config = dict(
    num_hidden_layers=8,
    hidden_size=128,
    n_experts=128,
    experts_per_token=4,
    d_expert=32,
    d_shared_expert=64,
    hidden_act='swiglu',
    moe_layers=[1, 2, 3, 4, 5, 6, 7],
    router_score='sigmoid',
    normalize_top_k=True,
    routed_scale=1.0,
    balance_loss=0.00126,
    balance_bias=True,
    init_std_router=0.0105,
    lr_router=0.00133,
    vocab_size=5944,
    norm='layernorm',
    norm_eps=1e-05,
    tie_word_embeddings='early',
    optimizer='muon_variant',
    learning_rate=0.0141,
    beta1=0.95,
    batch_tokens=131072,
    max_seq_len=512,
    train_tokens=618600000,
    max_steps=4720,
    dataset='wikipedia_en',
)
Below are experts of layer 2 (counted from 0) of a mixture-of-experts language model. Rows are named router (the router's row for the expert), gate (a neuron's input weights, with its number), up (a neuron's input weights, with its number), down (a neuron's output weights, with its number) and show model dimensions 0-127. Each number is 50 + 10 x the weight over its row's rms, rounded and kept within 0 to 99.
After each expert's rows: "gets" lists some tokens that make up at least twice as much of what it gets as of all text; "comes before" lists some tokens at least twice as common just after its tokens as in all text. This comes from a sample of Wikipedia text that the model never trained on. Tokens count by the router's weight.

# expert 33
router:33 59 48 52 27 32 47 34 58 65 57 49 69 66 42 56 38 62 59 50 70 53 41 73 40 73 45 53 59 37 44 39 55 61 63 51 42 56 49 50 43 37 56 52 47 54 51 44 48 56 43 53 40 62 40 40 63 64 51 51 48 55 40 52 37 67 44 58 39 32 62 46 50 50 44 37 51 38 76 63 56 52 41 62 39 43 36 56 36 49 50 49 55 41 46 45 58 48 50 30 55 62 47 42 50 65 44 37 51 64 45 58 45 53 49 55 53 44 47 40 37 71 46 59 43 64 54 42
gate3:54 71 52 29 42 40 56 33 50 70 49 57 65 53 51 55 51 36 58 58 64 57 46 61 43 49 45 50 41 57 42 39 56 54 50 54 56 41 58 50 44 40 54 52 59 42 58 48 43 57 18 53 71 51 48 45 51 51 53 41 53 52 44 56 61 57 54 72 46 43 48 30 41 44 39 56 47 30 68 58 37 53 56 54 50 68 67 38 36 43 50 48 56 42 56 40 56 38 54 47 46 29 40 47 49 44 52 55 55 56 40 49 35 69 45 41 53 44 49 49 55 82 41 62 58 28 52 48
up3:44 38 47 43 49 40 56 45 49 53 52 42 85 50 39 41 50 43 69 62 59 48 35 50 46 43 57 52 40 25 54 28 64 46 36 56 47 43 58 66 55 62 50 47 66 23 53 55 37 55 42 42 51 46 46 51 55 43 35 47 45 43 61 37 42 45 67 39 62 64 66 53 45 73 42 47 46 53 62 58 45 50 48 49 62 52 52 27 60 41 38 47 45 60 51 43 48 60 56 54 64 59 52 49 74 45 46 42 46 65 44 55 53 50 39 48 59 51 48 41 62 49 50 47 66 61 35 55
down3:48 55 45 61 51 49 41 66 40 50 42 58 50 54 43 45 56 63 35 56 64 39 35 71 44 68 48 50 34 22 59 46 72 42 46 52 52 42 51 71 35 55 63 36 60 47 40 45 47 61 49 43 74 44 63 37 38 52 58 62 48 46 50 68 58 48 56 48 55 39 45 52 53 49 48 52 69 52 46 52 32 36 45 42 46 47 66 40 43 43 56 41 47 59 49 41 55 45 54 47 63 42 46 47 52 39 50 55 63 51 30 73 41 49 33 49 47 49 64 50 27 55 49 66 40 46 61 57
gate4:41 48 45 41 57 42 48 46 59 65 62 40 49 66 49 26 47 64 60 42 56 57 49 44 45 59 38 39 46 70 46 42 50 62 63 19 53 46 56 60 49 24 41 56 50 48 57 54 45 59 54 47 40 36 39 54 57 75 49 52 62 50 40 61 50 46 58 50 69 66 55 47 56 55 41 44 57 38 59 32 49 42 58 48 54 33 52 33 44 45 72 48 55 52 30 52 46 47 46 60 57 39 51 52 46 56 58 33 41 64 55 50 63 45 48 58 45 43 64 43 59 54 54 30 45 69 51 46
up4:49 52 43 51 36 27 60 44 66 58 43 43 46 52 58 51 43 47 49 38 43 48 51 56 45 53 55 37 58 79 55 45 67 69 43 67 64 70 57 58 20 58 36 52 53 56 43 59 64 52 37 51 57 54 39 46 44 58 39 58 51 49 56 64 47 54 60 56 47 31 48 43 45 55 55 44 50 45 69 54 54 43 30 69 40 49 47 61 32 37 54 61 45 52 55 54 36 41 48 66 34 61 49 56 65 42 44 39 48 67 56 59 36 35 37 52 51 59 46 53 52 42 43 64 49 40 54 45
down4:74 58 29 52 39 42 63 60 43 48 55 72 58 54 43 65 59 37 49 63 44 48 53 24 62 35 47 61 40 56 51 44 42 45 52 41 54 38 40 43 61 31 51 43 43 39 67 46 53 63 65 54 53 48 52 56 50 69 47 56 34 37 46 45 45 48 61 40 44 36 48 38 41 53 61 61 59 38 39 60 36 43 46 51 49 46 56 56 65 50 37 60 39 55 38 61 56 46 52 55 53 50 45 39 64 33 48 68 56 41 54 61 43 52 49 54 45 43 37 71 62 62 58 62 61 34 52 47
gets: "i", "a", "us", "is", "an", "u"
comes before: ",", "\n", " (", "i", "'s", "ia"

# expert 59
router:55 42 34 48 27 39 24 29 58 36 54 40 61 45 59 68 39 63 55 54 53 50 62 53 50 49 35 75 55 53 43 64 44 53 62 46 37 45 51 47 53 32 48 56 57 57 55 53 48 55 39 60 36 60 49 53 51 71 52 46 51 47 46 53 51 48 55 62 51 54 63 58 42 53 36 53 43 35 48 53 68 50 49 49 47 62 56 64 47 47 50 55 38 36 50 60 60 43 63 21 63 53 52 45 33 67 30 34 59 57 57 54 59 59 50 52 44 37 47 49 51 60 44 63 36 61 46 52
gate10:58 47 51 59 48 38 46 46 57 37 48 28 45 52 55 44 45 31 62 43 48 46 58 42 67 62 51 58 46 58 39 48 36 47 62 66 56 54 28 59 54 29 45 43 54 64 34 44 35 55 43 52 53 37 45 45 54 64 60 44 51 62 56 60 45 41 71 37 49 52 64 49 57 45 46 56 65 38 44 63 73 56 37 61 37 55 68 50 27 51 48 45 60 33 55 60 50 31 50 54 57 62 52 35 58 40 53 43 47 50 56 65 31 46 47 52 57 68 64 64 49 54 53 42 38 56 51 52
up10:43 41 75 39 60 45 49 64 49 43 57 47 82 54 51 71 59 62 57 48 40 54 63 49 32 64 38 48 48 36 39 61 54 45 39 42 29 49 52 51 35 62 51 53 44 56 56 28 55 33 49 52 45 38 46 47 68 43 55 34 53 58 58 34 59 47 58 51 40 35 54 54 60 40 42 51 35 50 32 51 63 60 57 59 44 43 46 42 54 48 56 56 43 55 49 55 55 42 57 38 52 52 41 63 67 55 37 47 59 49 64 43 48 25 63 48 67 42 66 38 58 54 53 57 55 55 44 53
down10:64 40 50 48 37 60 63 61 51 44 47 61 65 46 49 47 63 50 43 59 52 50 31 38 39 42 63 44 55 36 38 58 80 56 48 53 57 37 53 57 54 39 56 76 49 48 43 63 74 57 43 55 38 45 64 54 51 58 39 45 43 51 68 37 55 46 50 53 63 42 48 56 66 38 35 41 54 52 63 48 58 52 39 38 35 51 49 48 67 47 43 79 37 44 52 47 29 57 44 38 40 37 56 54 58 43 53 41 53 50 41 45 49 40 44 48 42 46 55 39 43 64 49 62 45 37 62 59
gate11:60 32 64 58 45 50 49 33 57 32 36 44 52 58 40 53 49 63 42 60 44 51 54 48 56 48 56 48 53 46 50 46 62 28 44 39 49 66 42 32 53 35 42 68 38 58 41 34 35 50 56 48 56 39 59 53 54 43 57 44 57 50 55 46 44 50 69 52 62 45 72 52 62 53 51 63 75 48 44 55 55 42 45 55 39 52 60 55 30 56 42 49 35 43 47 34 56 55 46 44 61 50 49 53 60 75 65 49 39 51 80 40 38 56 52 41 57 52 44 47 46 71 51 38 44 38 39 48
up11:37 39 49 59 44 47 44 41 55 40 53 49 62 58 52 57 57 58 60 44 53 54 56 51 51 41 46 40 39 84 52 56 42 50 56 35 44 48 44 50 41 47 58 51 54 43 74 38 58 50 56 46 53 58 52 58 60 52 63 46 53 56 61 55 54 58 44 30 65 36 58 60 43 36 63 42 30 47 40 59 56 53 55 47 54 53 28 40 52 57 29 47 45 28 67 51 46 48 52 52 32 54 36 45 49 27 47 51 38 69 43 31 57 38 57 43 51 75 60 59 58 55 44 50 50 57 72 53
down11:56 52 43 44 63 40 30 58 45 54 55 47 63 48 47 41 28 58 24 53 50 48 40 47 46 52 49 57 62 47 34 45 65 67 53 58 29 38 40 73 44 51 49 51 48 64 55 46 41 41 68 55 68 67 51 60 47 42 36 44 49 51 58 55 42 67 46 59 51 52 47 53 45 54 51 40 27 37 26 57 36 61 35 48 51 50 57 53 55 50 54 52 50 61 71 56 41 59 65 50 44 48 54 41 40 62 38 45 32 55 45 54 70 54 37 55 60 39 44 53 60 49 57 53 49 56 45 73
gets: ",", "),", " and", "\",", "',", ".,"
comes before: " and", " ", " which", " the", " but", "000"

# expert 64
router:48 41 14 53 37 43 26 55 65 59 55 50 56 67 36 66 33 45 52 61 37 35 51 54 50 58 48 53 45 28 55 57 61 57 45 44 56 56 39 56 53 40 40 59 46 45 38 53 45 54 50 57 47 49 41 47 53 65 52 53 51 51 49 56 52 57 62 59 51 55 48 75 42 41 41 36 58 49 52 59 55 62 39 69 48 60 45 66 47 58 43 55 62 48 47 58 65 51 61 22 44 53 56 51 57 53 30 36 56 54 42 60 45 36 41 59 48 58 39 37 44 72 47 44 41 56 50 54
gate0:32 69 42 43 59 62 31 62 58 62 58 52 39 44 40 68 32 41 55 40 28 46 54 41 62 54 49 58 39 47 46 50 52 44 35 41 73 63 51 58 50 31 51 44 70 35 40 66 53 51 41 55 41 55 32 66 48 56 46 42 50 57 33 48 54 52 52 50 61 34 44 55 51 50 50 35 54 41 53 53 56 44 50 62 58 63 33 62 56 65 69 48 51 49 52 48 61 42 44 45 64 69 59 61 41 47 41 40 26 53 49 57 46 46 65 53 56 60 47 47 51 58 38 44 44 64 50 50
up0:55 61 61 38 55 54 49 50 51 50 47 36 43 63 40 62 38 43 50 43 32 65 52 54 56 49 57 53 49 45 47 55 59 41 38 47 67 65 66 59 56 31 43 60 71 41 58 47 51 42 57 46 45 52 44 62 53 37 48 60 50 59 47 36 62 41 29 50 66 45 32 55 45 56 46 50 43 42 62 64 54 46 59 49 35 50 30 56 53 60 44 37 45 45 52 36 50 39 50 43 57 55 59 78 49 32 31 38 31 39 52 49 41 50 65 47 56 69 40 64 60 70 38 44 55 58 41 45
down0:46 54 59 53 36 65 85 45 43 54 37 47 55 51 37 46 47 41 60 55 55 47 37 47 36 44 52 51 60 49 49 23 42 52 33 53 22 56 62 44 50 60 54 38 42 39 53 45 49 73 59 53 37 53 66 29 52 48 63 55 52 43 58 45 52 56 50 62 46 62 50 64 44 20 45 63 43 48 45 43 46 52 50 56 53 54 46 55 55 42 44 46 49 41 59 48 66 45 58 51 50 26 63 35 63 49 72 49 60 59 51 48 41 65 41 53 41 45 57 44 54 43 59 64 57 53 45 47
gate1:58 53 36 51 55 55 42 42 39 58 46 48 46 64 34 51 59 52 41 71 58 28 41 61 49 50 29 75 37 46 44 53 55 37 43 41 64 41 40 46 56 50 35 62 44 50 37 43 62 50 56 59 38 57 58 46 53 59 47 46 62 49 44 53 41 50 56 51 49 68 37 59 31 39 54 50 34 54 65 45 56 51 38 34 39 69 71 61 58 53 43 56 42 56 42 50 54 52 60 37 32 72 46 53 46 49 57 59 63 58 52 42 51 57 51 47 38 41 36 66 34 66 52 62 53 61 48 39
up1:38 50 42 58 53 31 54 38 28 58 40 81 40 49 42 50 47 65 51 53 60 53 54 44 51 28 44 67 52 43 64 52 51 42 51 55 49 54 59 48 58 55 51 44 57 61 37 49 47 44 61 49 48 58 48 39 45 54 41 43 63 40 43 51 42 62 50 53 39 36 33 52 68 72 46 55 50 45 39 32 46 51 39 49 70 40 52 55 62 51 60 46 35 67 55 50 28 40 47 45 63 46 48 69 58 34 61 28 45 68 56 59 58 51 47 64 40 52 49 46 51 67 51 51 52 47 36 66
down1:40 62 51 40 49 43 53 24 52 50 28 59 71 52 47 66 49 48 61 49 51 47 44 35 48 61 56 26 63 53 58 68 58 40 53 53 58 43 52 54 53 54 39 50 72 44 29 22 43 56 44 40 49 37 62 40 42 52 56 35 60 58 64 54 65 43 50 64 40 56 49 67 49 43 73 39 47 56 55 62 39 54 49 42 28 50 45 68 62 62 40 42 44 47 56 57 49 65 39 59 52 44 46 64 42 45 48 51 49 37 39 43 46 57 51 55 44 60 51 54 44 60 55 53 44 43 61 50
gets: ".", ".\n\n", ".\n", " as", ").", ".S"
comes before: " The", "==", " He", " In", " It", "The"

# expert 28
router:58 46 43 39 31 48 35 44 47 71 43 27 59 58 62 55 47 58 65 60 40 34 41 59 41 54 32 54 48 47 34 59 61 34 68 47 57 45 32 44 55 39 53 45 60 51 42 44 46 69 35 46 38 40 47 56 59 51 57 47 50 39 44 50 40 65 49 52 58 60 39 64 62 41 39 57 55 52 55 56 60 54 60 58 55 73 48 71 48 49 43 53 61 53 41 51 61 42 70 38 50 55 50 39 49 61 39 49 74 54 50 54 39 38 48 67 36 51 43 45 42 66 44 48 33 42 56 59
gate2:42 37 49 45 36 56 47 56 60 48 53 39 47 71 58 62 40 55 47 43 47 43 47 59 44 50 49 68 43 58 39 55 57 44 58 48 43 49 39 52 93 40 44 39 37 38 48 40 41 52 35 46 45 39 46 48 81 55 63 52 53 63 36 54 49 54 54 60 61 38 65 65 56 47 57 50 43 47 44 49 51 47 38 65 36 55 66 44 55 46 39 47 42 68 54 28 50 54 51 54 32 59 56 40 44 53 50 49 27 39 53 40 67 51 41 55 48 53 69 47 48 51 45 53 38 48 61 48
up2:62 61 51 45 60 43 42 54 32 52 51 52 57 41 48 47 63 37 53 62 43 63 55 38 62 29 39 39 44 37 56 46 49 64 41 43 46 32 76 71 34 50 41 55 53 51 55 62 43 41 65 45 54 55 37 57 29 45 38 45 55 45 45 51 53 69 42 44 51 64 34 39 54 37 43 37 56 49 50 54 54 56 40 38 53 54 67 54 29 48 61 71 52 42 52 61 56 54 39 45 51 49 42 60 47 44 47 31 65 32 62 68 45 46 56 50 57 62 54 64 44 58 49 50 52 50 48 71
down2:51 58 36 71 51 45 46 48 50 62 60 28 44 33 53 67 44 43 36 60 55 37 56 33 51 43 51 40 68 52 65 49 49 55 48 50 63 67 52 56 33 60 61 71 62 55 58 60 37 45 73 33 41 50 48 56 42 63 41 50 49 45 56 42 64 49 53 59 45 57 52 52 41 48 43 46 38 55 66 44 44 44 39 50 79 55 37 55 36 42 45 48 53 47 53 41 53 48 38 51 67 55 43 40 55 38 47 51 53 66 35 52 31 48 45 26 60 61 49 38 38 63 63 50 52 47 49 54
gate3:56 49 35 48 29 49 48 52 50 50 46 26 40 46 54 55 39 67 59 63 51 43 31 38 39 45 43 50 65 53 42 44 41 38 56 53 51 56 50 36 60 48 54 47 55 49 38 62 40 58 43 51 56 57 41 69 39 61 53 53 45 55 31 49 49 50 60 52 48 55 45 41 46 39 41 59 55 71 42 72 60 67 51 52 39 68 43 74 55 52 44 48 38 49 51 39 72 41 43 18 46 64 57 53 42 35 46 59 63 56 55 56 57 53 74 42 43 55 48 61 62 60 48 53 45 51 39 49
up3:55 50 68 45 51 46 59 44 63 40 62 48 52 48 49 44 48 57 43 43 57 64 60 50 42 52 65 45 37 52 58 54 47 38 42 55 45 61 54 50 41 55 50 50 32 44 67 34 55 52 55 42 58 61 51 34 55 44 57 48 44 44 67 51 42 59 47 49 37 50 42 48 53 56 50 51 50 42 52 33 51 34 41 59 41 15 71 37 27 34 46 59 62 57 53 56 44 85 32 62 50 38 45 69 53 54 44 55 51 69 34 55 59 59 53 51 57 42 48 40 53 37 69 45 52 56 40 44
down3:44 52 41 43 43 58 56 67 33 52 49 53 39 53 50 47 60 45 71 42 43 52 45 47 48 67 30 51 53 32 43 41 39 35 51 54 65 55 58 50 52 29 37 45 42 45 59 47 60 61 55 62 35 35 50 44 42 35 56 47 49 47 65 51 37 45 62 54 81 50 44 48 34 54 45 31 53 52 42 65 56 51 38 61 58 48 41 66 43 54 49 55 66 42 61 52 58 55 48 51 46 49 43 63 70 71 32 55 43 68 56 39 37 36 40 62 52 49 51 62 37 55 50 38 59 57 46 59
gets: "1", "0", "2", "3", "4", "5"
comes before: " |", "–", ".", ";", " |\n", ","

# expert 121
router:49 42 18 37 42 58 51 51 47 62 71 32 61 60 49 56 51 52 62 59 62 42 55 52 44 61 44 60 31 28 45 54 53 48 67 48 42 40 49 60 39 48 44 43 49 47 52 46 40 52 41 53 25 61 56 40 52 61 52 52 34 53 33 43 52 50 43 66 46 55 70 54 65 33 31 43 40 52 79 46 63 56 56 57 49 41 46 59 43 39 60 52 59 69 42 53 69 53 59 42 44 48 58 47 45 61 44 47 48 57 58 50 57 55 50 49 38 60 55 39 41 61 42 54 33 47 50 58
gate0:47 56 39 37 68 55 33 52 42 60 60 38 57 39 52 58 47 45 54 55 64 41 53 42 51 64 48 44 48 31 58 53 71 29 49 50 35 41 52 45 62 41 57 40 47 24 61 51 28 49 36 54 42 73 43 48 47 64 50 58 54 46 54 55 33 39 38 58 59 43 40 55 50 44 46 62 47 46 73 48 51 65 63 61 49 36 49 52 52 53 53 50 53 63 43 65 63 58 55 37 43 30 35 38 40 38 39 46 70 59 51 50 54 53 47 47 46 53 69 58 50 61 58 43 60 49 52 63
up0:46 69 58 53 53 59 41 41 38 45 51 46 56 57 45 44 49 59 42 57 50 42 55 51 56 58 64 51 70 60 34 48 34 58 68 42 51 48 42 61 55 50 65 43 36 42 60 44 60 47 27 48 49 45 34 51 53 55 74 32 51 42 37 51 59 57 49 48 46 57 61 44 48 58 38 35 66 47 35 44 71 61 32 42 53 45 46 60 67 47 66 52 34 49 42 54 58 55 42 56 46 58 48 58 46 47 52 48 38 41 60 42 24 41 50 66 43 64 40 31 57 55 54 52 67 50 29 58
down0:49 40 46 59 53 52 46 43 38 57 75 59 33 41 50 58 36 42 39 53 66 53 42 57 51 64 54 56 47 52 72 48 57 27 61 50 54 20 47 54 59 50 52 65 53 57 52 36 67 42 48 53 41 44 48 41 51 49 50 60 44 37 61 65 56 63 44 41 46 56 40 53 49 38 73 42 52 44 53 45 43 57 45 45 43 50 40 54 66 64 71 38 38 34 41 55 38 40 73 46 52 38 53 41 33 51 53 48 56 56 49 44 73 47 58 54 49 30 60 40 60 54 49 41 43 48 55 59
gate1:49 40 28 50 39 52 57 59 64 60 65 32 48 49 45 60 47 72 59 59 55 34 55 49 58 68 53 51 33 47 43 53 59 38 64 54 34 54 41 64 50 49 47 41 56 41 55 52 60 57 62 48 32 49 43 45 34 72 42 61 40 64 64 30 44 38 46 46 48 48 55 57 59 29 41 62 52 42 52 38 59 61 54 65 53 59 48 41 51 38 65 58 65 75 62 71 48 45 47 40 45 50 58 34 49 51 35 48 51 51 50 44 48 40 51 43 46 50 58 51 48 52 38 48 32 36 56 63
up1:43 44 47 51 48 44 53 37 56 49 48 41 53 57 64 44 43 38 45 57 47 50 50 56 54 46 43 58 52 56 57 38 37 40 41 31 53 47 59 59 60 50 58 32 48 59 39 55 61 60 54 54 40 41 62 56 42 36 50 82 38 41 49 41 44 51 56 42 58 38 26 39 40 47 46 52 34 32 36 40 56 53 40 53 64 71 61 46 41 33 33 46 73 51 51 61 46 50 55 53 51 45 64 48 53 40 67 53 44 55 59 78 36 65 46 75 52 64 52 48 62 62 52 54 50 61 55 47
down1:54 69 48 65 61 69 57 57 55 40 33 44 65 45 55 59 44 37 35 55 59 46 45 64 60 39 71 59 46 65 58 63 50 65 57 60 51 47 56 56 43 26 44 43 64 49 47 45 46 49 56 44 44 25 57 44 40 61 46 51 52 57 37 54 48 46 38 48 44 59 49 52 34 54 45 48 51 53 47 39 32 55 43 50 58 72 49 51 47 33 54 67 37 57 36 57 52 24 58 51 53 46 61 69 45 47 28 54 58 41 55 51 34 29 51 41 54 44 42 47 55 56 49 41 53 39 51 66
gets: "|", " |\n", "==", "\n", "===", "-"
comes before: "|", " ", "|---|---|---|---", "|---|---|---|---|---|---|\n", "|---|---|---|\n", "See"

# expert 35
router:41 52 28 43 32 32 57 41 69 59 61 37 67 58 49 62 46 44 58 42 47 34 46 48 39 65 40 52 52 50 54 60 60 60 57 51 44 62 44 52 34 33 47 56 44 54 60 55 39 51 36 58 40 50 50 38 50 55 54 42 45 51 57 67 41 48 57 48 52 45 52 58 38 44 32 50 42 49 68 51 39 47 41 57 54 54 59 53 26 51 49 43 47 71 42 54 63 59 53 42 65 79 50 42 48 67 51 60 65 52 51 63 48 48 49 31 32 51 36 33 47 67 60 60 46 59 41 49
gate2:67 51 41 51 41 57 53 52 46 51 54 46 47 37 46 62 40 47 41 57 48 48 43 62 27 59 35 45 43 33 52 46 48 73 52 43 42 71 42 47 42 36 47 52 39 60 52 55 51 35 60 49 49 53 54 55 58 54 57 36 46 42 66 60 37 50 52 54 49 57 49 38 45 52 42 52 49 46 69 31 45 56 51 47 51 54 74 55 46 57 62 30 64 46 51 61 54 42 46 49 41 55 37 54 47 57 48 57 74 63 68 54 56 47 43 50 24 52 32 27 59 59 65 76 57 49 43 32
up2:39 40 62 54 48 31 65 46 65 52 63 54 51 41 42 42 58 63 40 39 53 78 56 49 35 50 52 48 46 36 48 35 46 43 48 42 53 54 61 65 62 35 41 25 59 57 49 41 52 41 31 53 37 60 57 45 40 59 53 65 57 62 51 48 51 49 46 67 48 56 45 40 42 44 54 71 51 40 53 51 46 45 30 47 50 60 58 58 53 37 51 33 54 51 51 46 73 52 64 62 45 52 53 49 37 59 50 47 45 66 67 60 59 33 31 33 59 48 57 51 47 45 59 52 62 40 36 39
down2:58 50 51 52 52 55 47 51 24 28 61 43 66 43 52 60 65 54 78 51 59 49 50 58 60 55 28 29 63 55 55 68 58 35 47 63 51 35 40 38 50 54 43 74 47 58 45 52 41 49 50 42 44 62 48 50 40 54 71 36 42 47 60 54 47 69 59 69 55 61 48 52 38 53 56 54 52 62 57 39 62 38 44 33 41 49 32 50 46 49 32 53 54 58 41 50 48 43 34 53 50 44 54 31 47 50 57 35 41 39 47 56 53 52 41 72 45 48 58 57 41 48 43 44 60 49 58 52
gate3:56 42 48 53 39 41 51 53 72 59 59 59 56 47 33 42 45 57 35 44 42 39 52 57 42 45 41 55 51 54 56 78 35 55 48 41 55 60 36 79 40 31 53 50 37 57 45 59 45 49 56 60 47 66 48 50 36 57 51 54 23 49 44 52 37 34 48 58 51 35 46 52 55 45 39 67 48 47 56 65 43 43 40 42 56 65 62 40 53 62 44 49 46 56 45 54 47 54 60 40 48 54 44 52 35 56 65 66 68 45 66 40 49 51 28 57 45 45 45 51 67 74 42 42 50 48 47 47
up3:54 51 56 42 60 32 44 40 53 46 57 58 70 65 60 44 56 58 47 46 38 53 46 37 39 64 63 48 54 53 64 39 40 52 55 41 65 51 48 63 56 65 62 59 48 47 55 22 60 55 41 51 50 45 36 65 42 57 54 35 50 34 53 77 45 45 62 48 56 40 43 62 43 67 51 38 56 51 37 52 52 68 58 57 44 46 17 47 56 53 61 44 44 46 65 45 50 41 58 41 57 50 40 42 54 57 38 58 45 38 56 37 42 37 47 54 58 62 62 57 55 44 33 51 41 27 47 54
down3:45 32 62 25 53 51 55 48 62 59 47 55 44 49 50 51 52 46 52 50 41 60 52 41 56 32 54 44 64 42 72 39 48 39 59 56 49 51 50 39 40 52 55 43 30 40 72 67 44 55 46 42 57 58 44 60 61 44 55 45 62 43 61 41 56 42 63 45 44 61 45 69 49 53 42 52 60 39 35 67 61 71 43 53 51 37 47 69 42 56 35 62 58 45 31 46 53 64 66 32 48 46 54 55 43 29 60 34 48 33 38 57 67 44 53 52 51 46 50 56 55 49 55 42 71 43 52 54
gets: "y", "ar", "on", "at", "a", "i"
comes before: ",", "\n", " (", "'s", " and", "i"

# expert 57
router:46 45 50 45 31 39 52 41 72 59 48 40 82 65 37 47 41 53 71 41 48 50 40 49 39 54 52 66 53 42 33 58 48 61 53 45 50 50 51 57 37 36 53 51 49 50 62 42 46 53 35 50 40 57 48 47 67 62 41 40 51 48 42 52 40 49 52 64 55 57 52 60 59 51 45 36 47 58 63 64 47 47 49 55 48 46 45 54 31 33 42 48 48 42 48 44 76 50 59 36 57 60 67 38 63 59 38 46 48 69 21 48 45 47 62 52 44 43 46 46 32 63 56 66 33 54 48 47
gate8:41 43 52 37 48 52 60 69 57 55 63 63 51 56 49 55 53 68 45 46 30 40 50 65 41 51 57 55 46 50 48 41 32 68 48 66 54 58 61 42 41 47 39 43 41 67 63 44 58 55 30 51 43 66 42 37 43 33 51 47 52 55 35 45 55 60 41 53 51 40 42 48 49 41 40 51 55 56 51 63 78 54 58 58 51 56 32 49 57 49 44 38 55 51 57 45 42 44 65 46 55 63 35 45 42 48 36 47 41 49 43 57 62 39 34 28 35 36 50 54 58 78 72 56 48 44 47 60
up8:47 50 31 45 46 57 62 41 53 63 47 57 53 41 41 41 37 37 58 42 41 34 39 57 56 60 52 68 59 41 57 58 49 50 51 47 44 59 70 43 47 42 81 52 55 33 58 57 69 47 48 69 48 54 58 53 51 49 41 34 37 45 51 58 34 46 55 52 55 64 45 47 42 55 51 47 50 57 22 43 21 55 58 54 51 51 48 44 50 45 45 32 40 69 52 60 55 42 53 49 60 54 57 44 45 65 67 65 27 55 47 32 50 49 48 49 52 52 42 44 69 54 50 65 66 51 43 42
down8:40 65 35 42 57 48 40 46 44 49 57 52 54 39 57 63 40 39 57 47 53 45 50 51 53 58 51 46 52 50 39 64 43 44 51 33 40 50 59 59 51 49 47 42 29 54 46 56 57 45 35 54 43 63 54 51 61 47 59 43 54 47 28 56 40 51 48 69 52 45 40 42 58 63 40 54 41 55 45 37 38 48 44 44 58 65 39 64 28 56 65 56 64 36 58 46 52 78 65 56 48 69 34 54 49 39 62 56 67 66 59 37 55 41 56 53 40 50 46 36 49 68 32 52 33 46 40 74
gate9:65 53 66 59 26 45 41 62 46 61 43 53 58 43 56 59 46 49 55 52 67 39 52 53 42 51 52 44 57 61 63 42 52 55 74 56 64 39 45 34 54 49 54 35 51 59 49 46 39 61 53 36 31 57 45 41 44 60 62 28 55 55 55 35 63 63 43 47 60 52 55 51 63 38 51 47 43 50 64 54 26 67 44 63 49 49 61 69 39 40 46 48 52 63 55 39 39 37 57 45 45 29 40 50 61 50 28 58 63 44 48 42 47 52 42 50 31 41 66 43 44 58 61 60 45 49 41 40
up9:40 48 40 42 35 36 54 65 30 40 49 59 48 55 53 45 35 68 35 46 49 65 57 58 52 42 59 46 50 32 51 56 40 36 56 39 58 56 41 52 48 68 47 56 62 46 54 53 57 55 62 47 69 38 43 40 46 55 64 51 67 51 45 61 51 63 33 57 54 48 53 43 55 45 49 67 46 29 41 50 44 51 55 55 64 52 42 58 58 42 57 64 57 69 47 58 48 35 61 69 57 56 36 35 47 51 65 48 65 58 50 49 40 61 42 37 41 34 36 66 54 58 42 45 37 28 61 38
down9:40 37 47 57 36 44 50 38 38 62 44 61 70 64 48 52 49 47 50 49 54 50 31 60 38 51 57 62 56 56 50 49 70 48 51 37 66 62 54 35 38 70 45 34 40 66 49 46 45 37 46 33 63 51 52 45 53 48 44 45 45 41 59 55 41 64 58 51 44 65 45 50 42 47 64 50 60 33 40 43 57 56 68 45 51 42 61 58 58 70 65 63 47 40 41 49 27 39 67 55 67 37 68 53 27 44 48 53 42 60 43 46 52 59 40 51 52 53 42 45 57 36 40 67 39 60 47 46
gets: "a", "ia", "o", "i", "us", "ina"
comes before: ",", "\n", " (", " and", "'s", " de"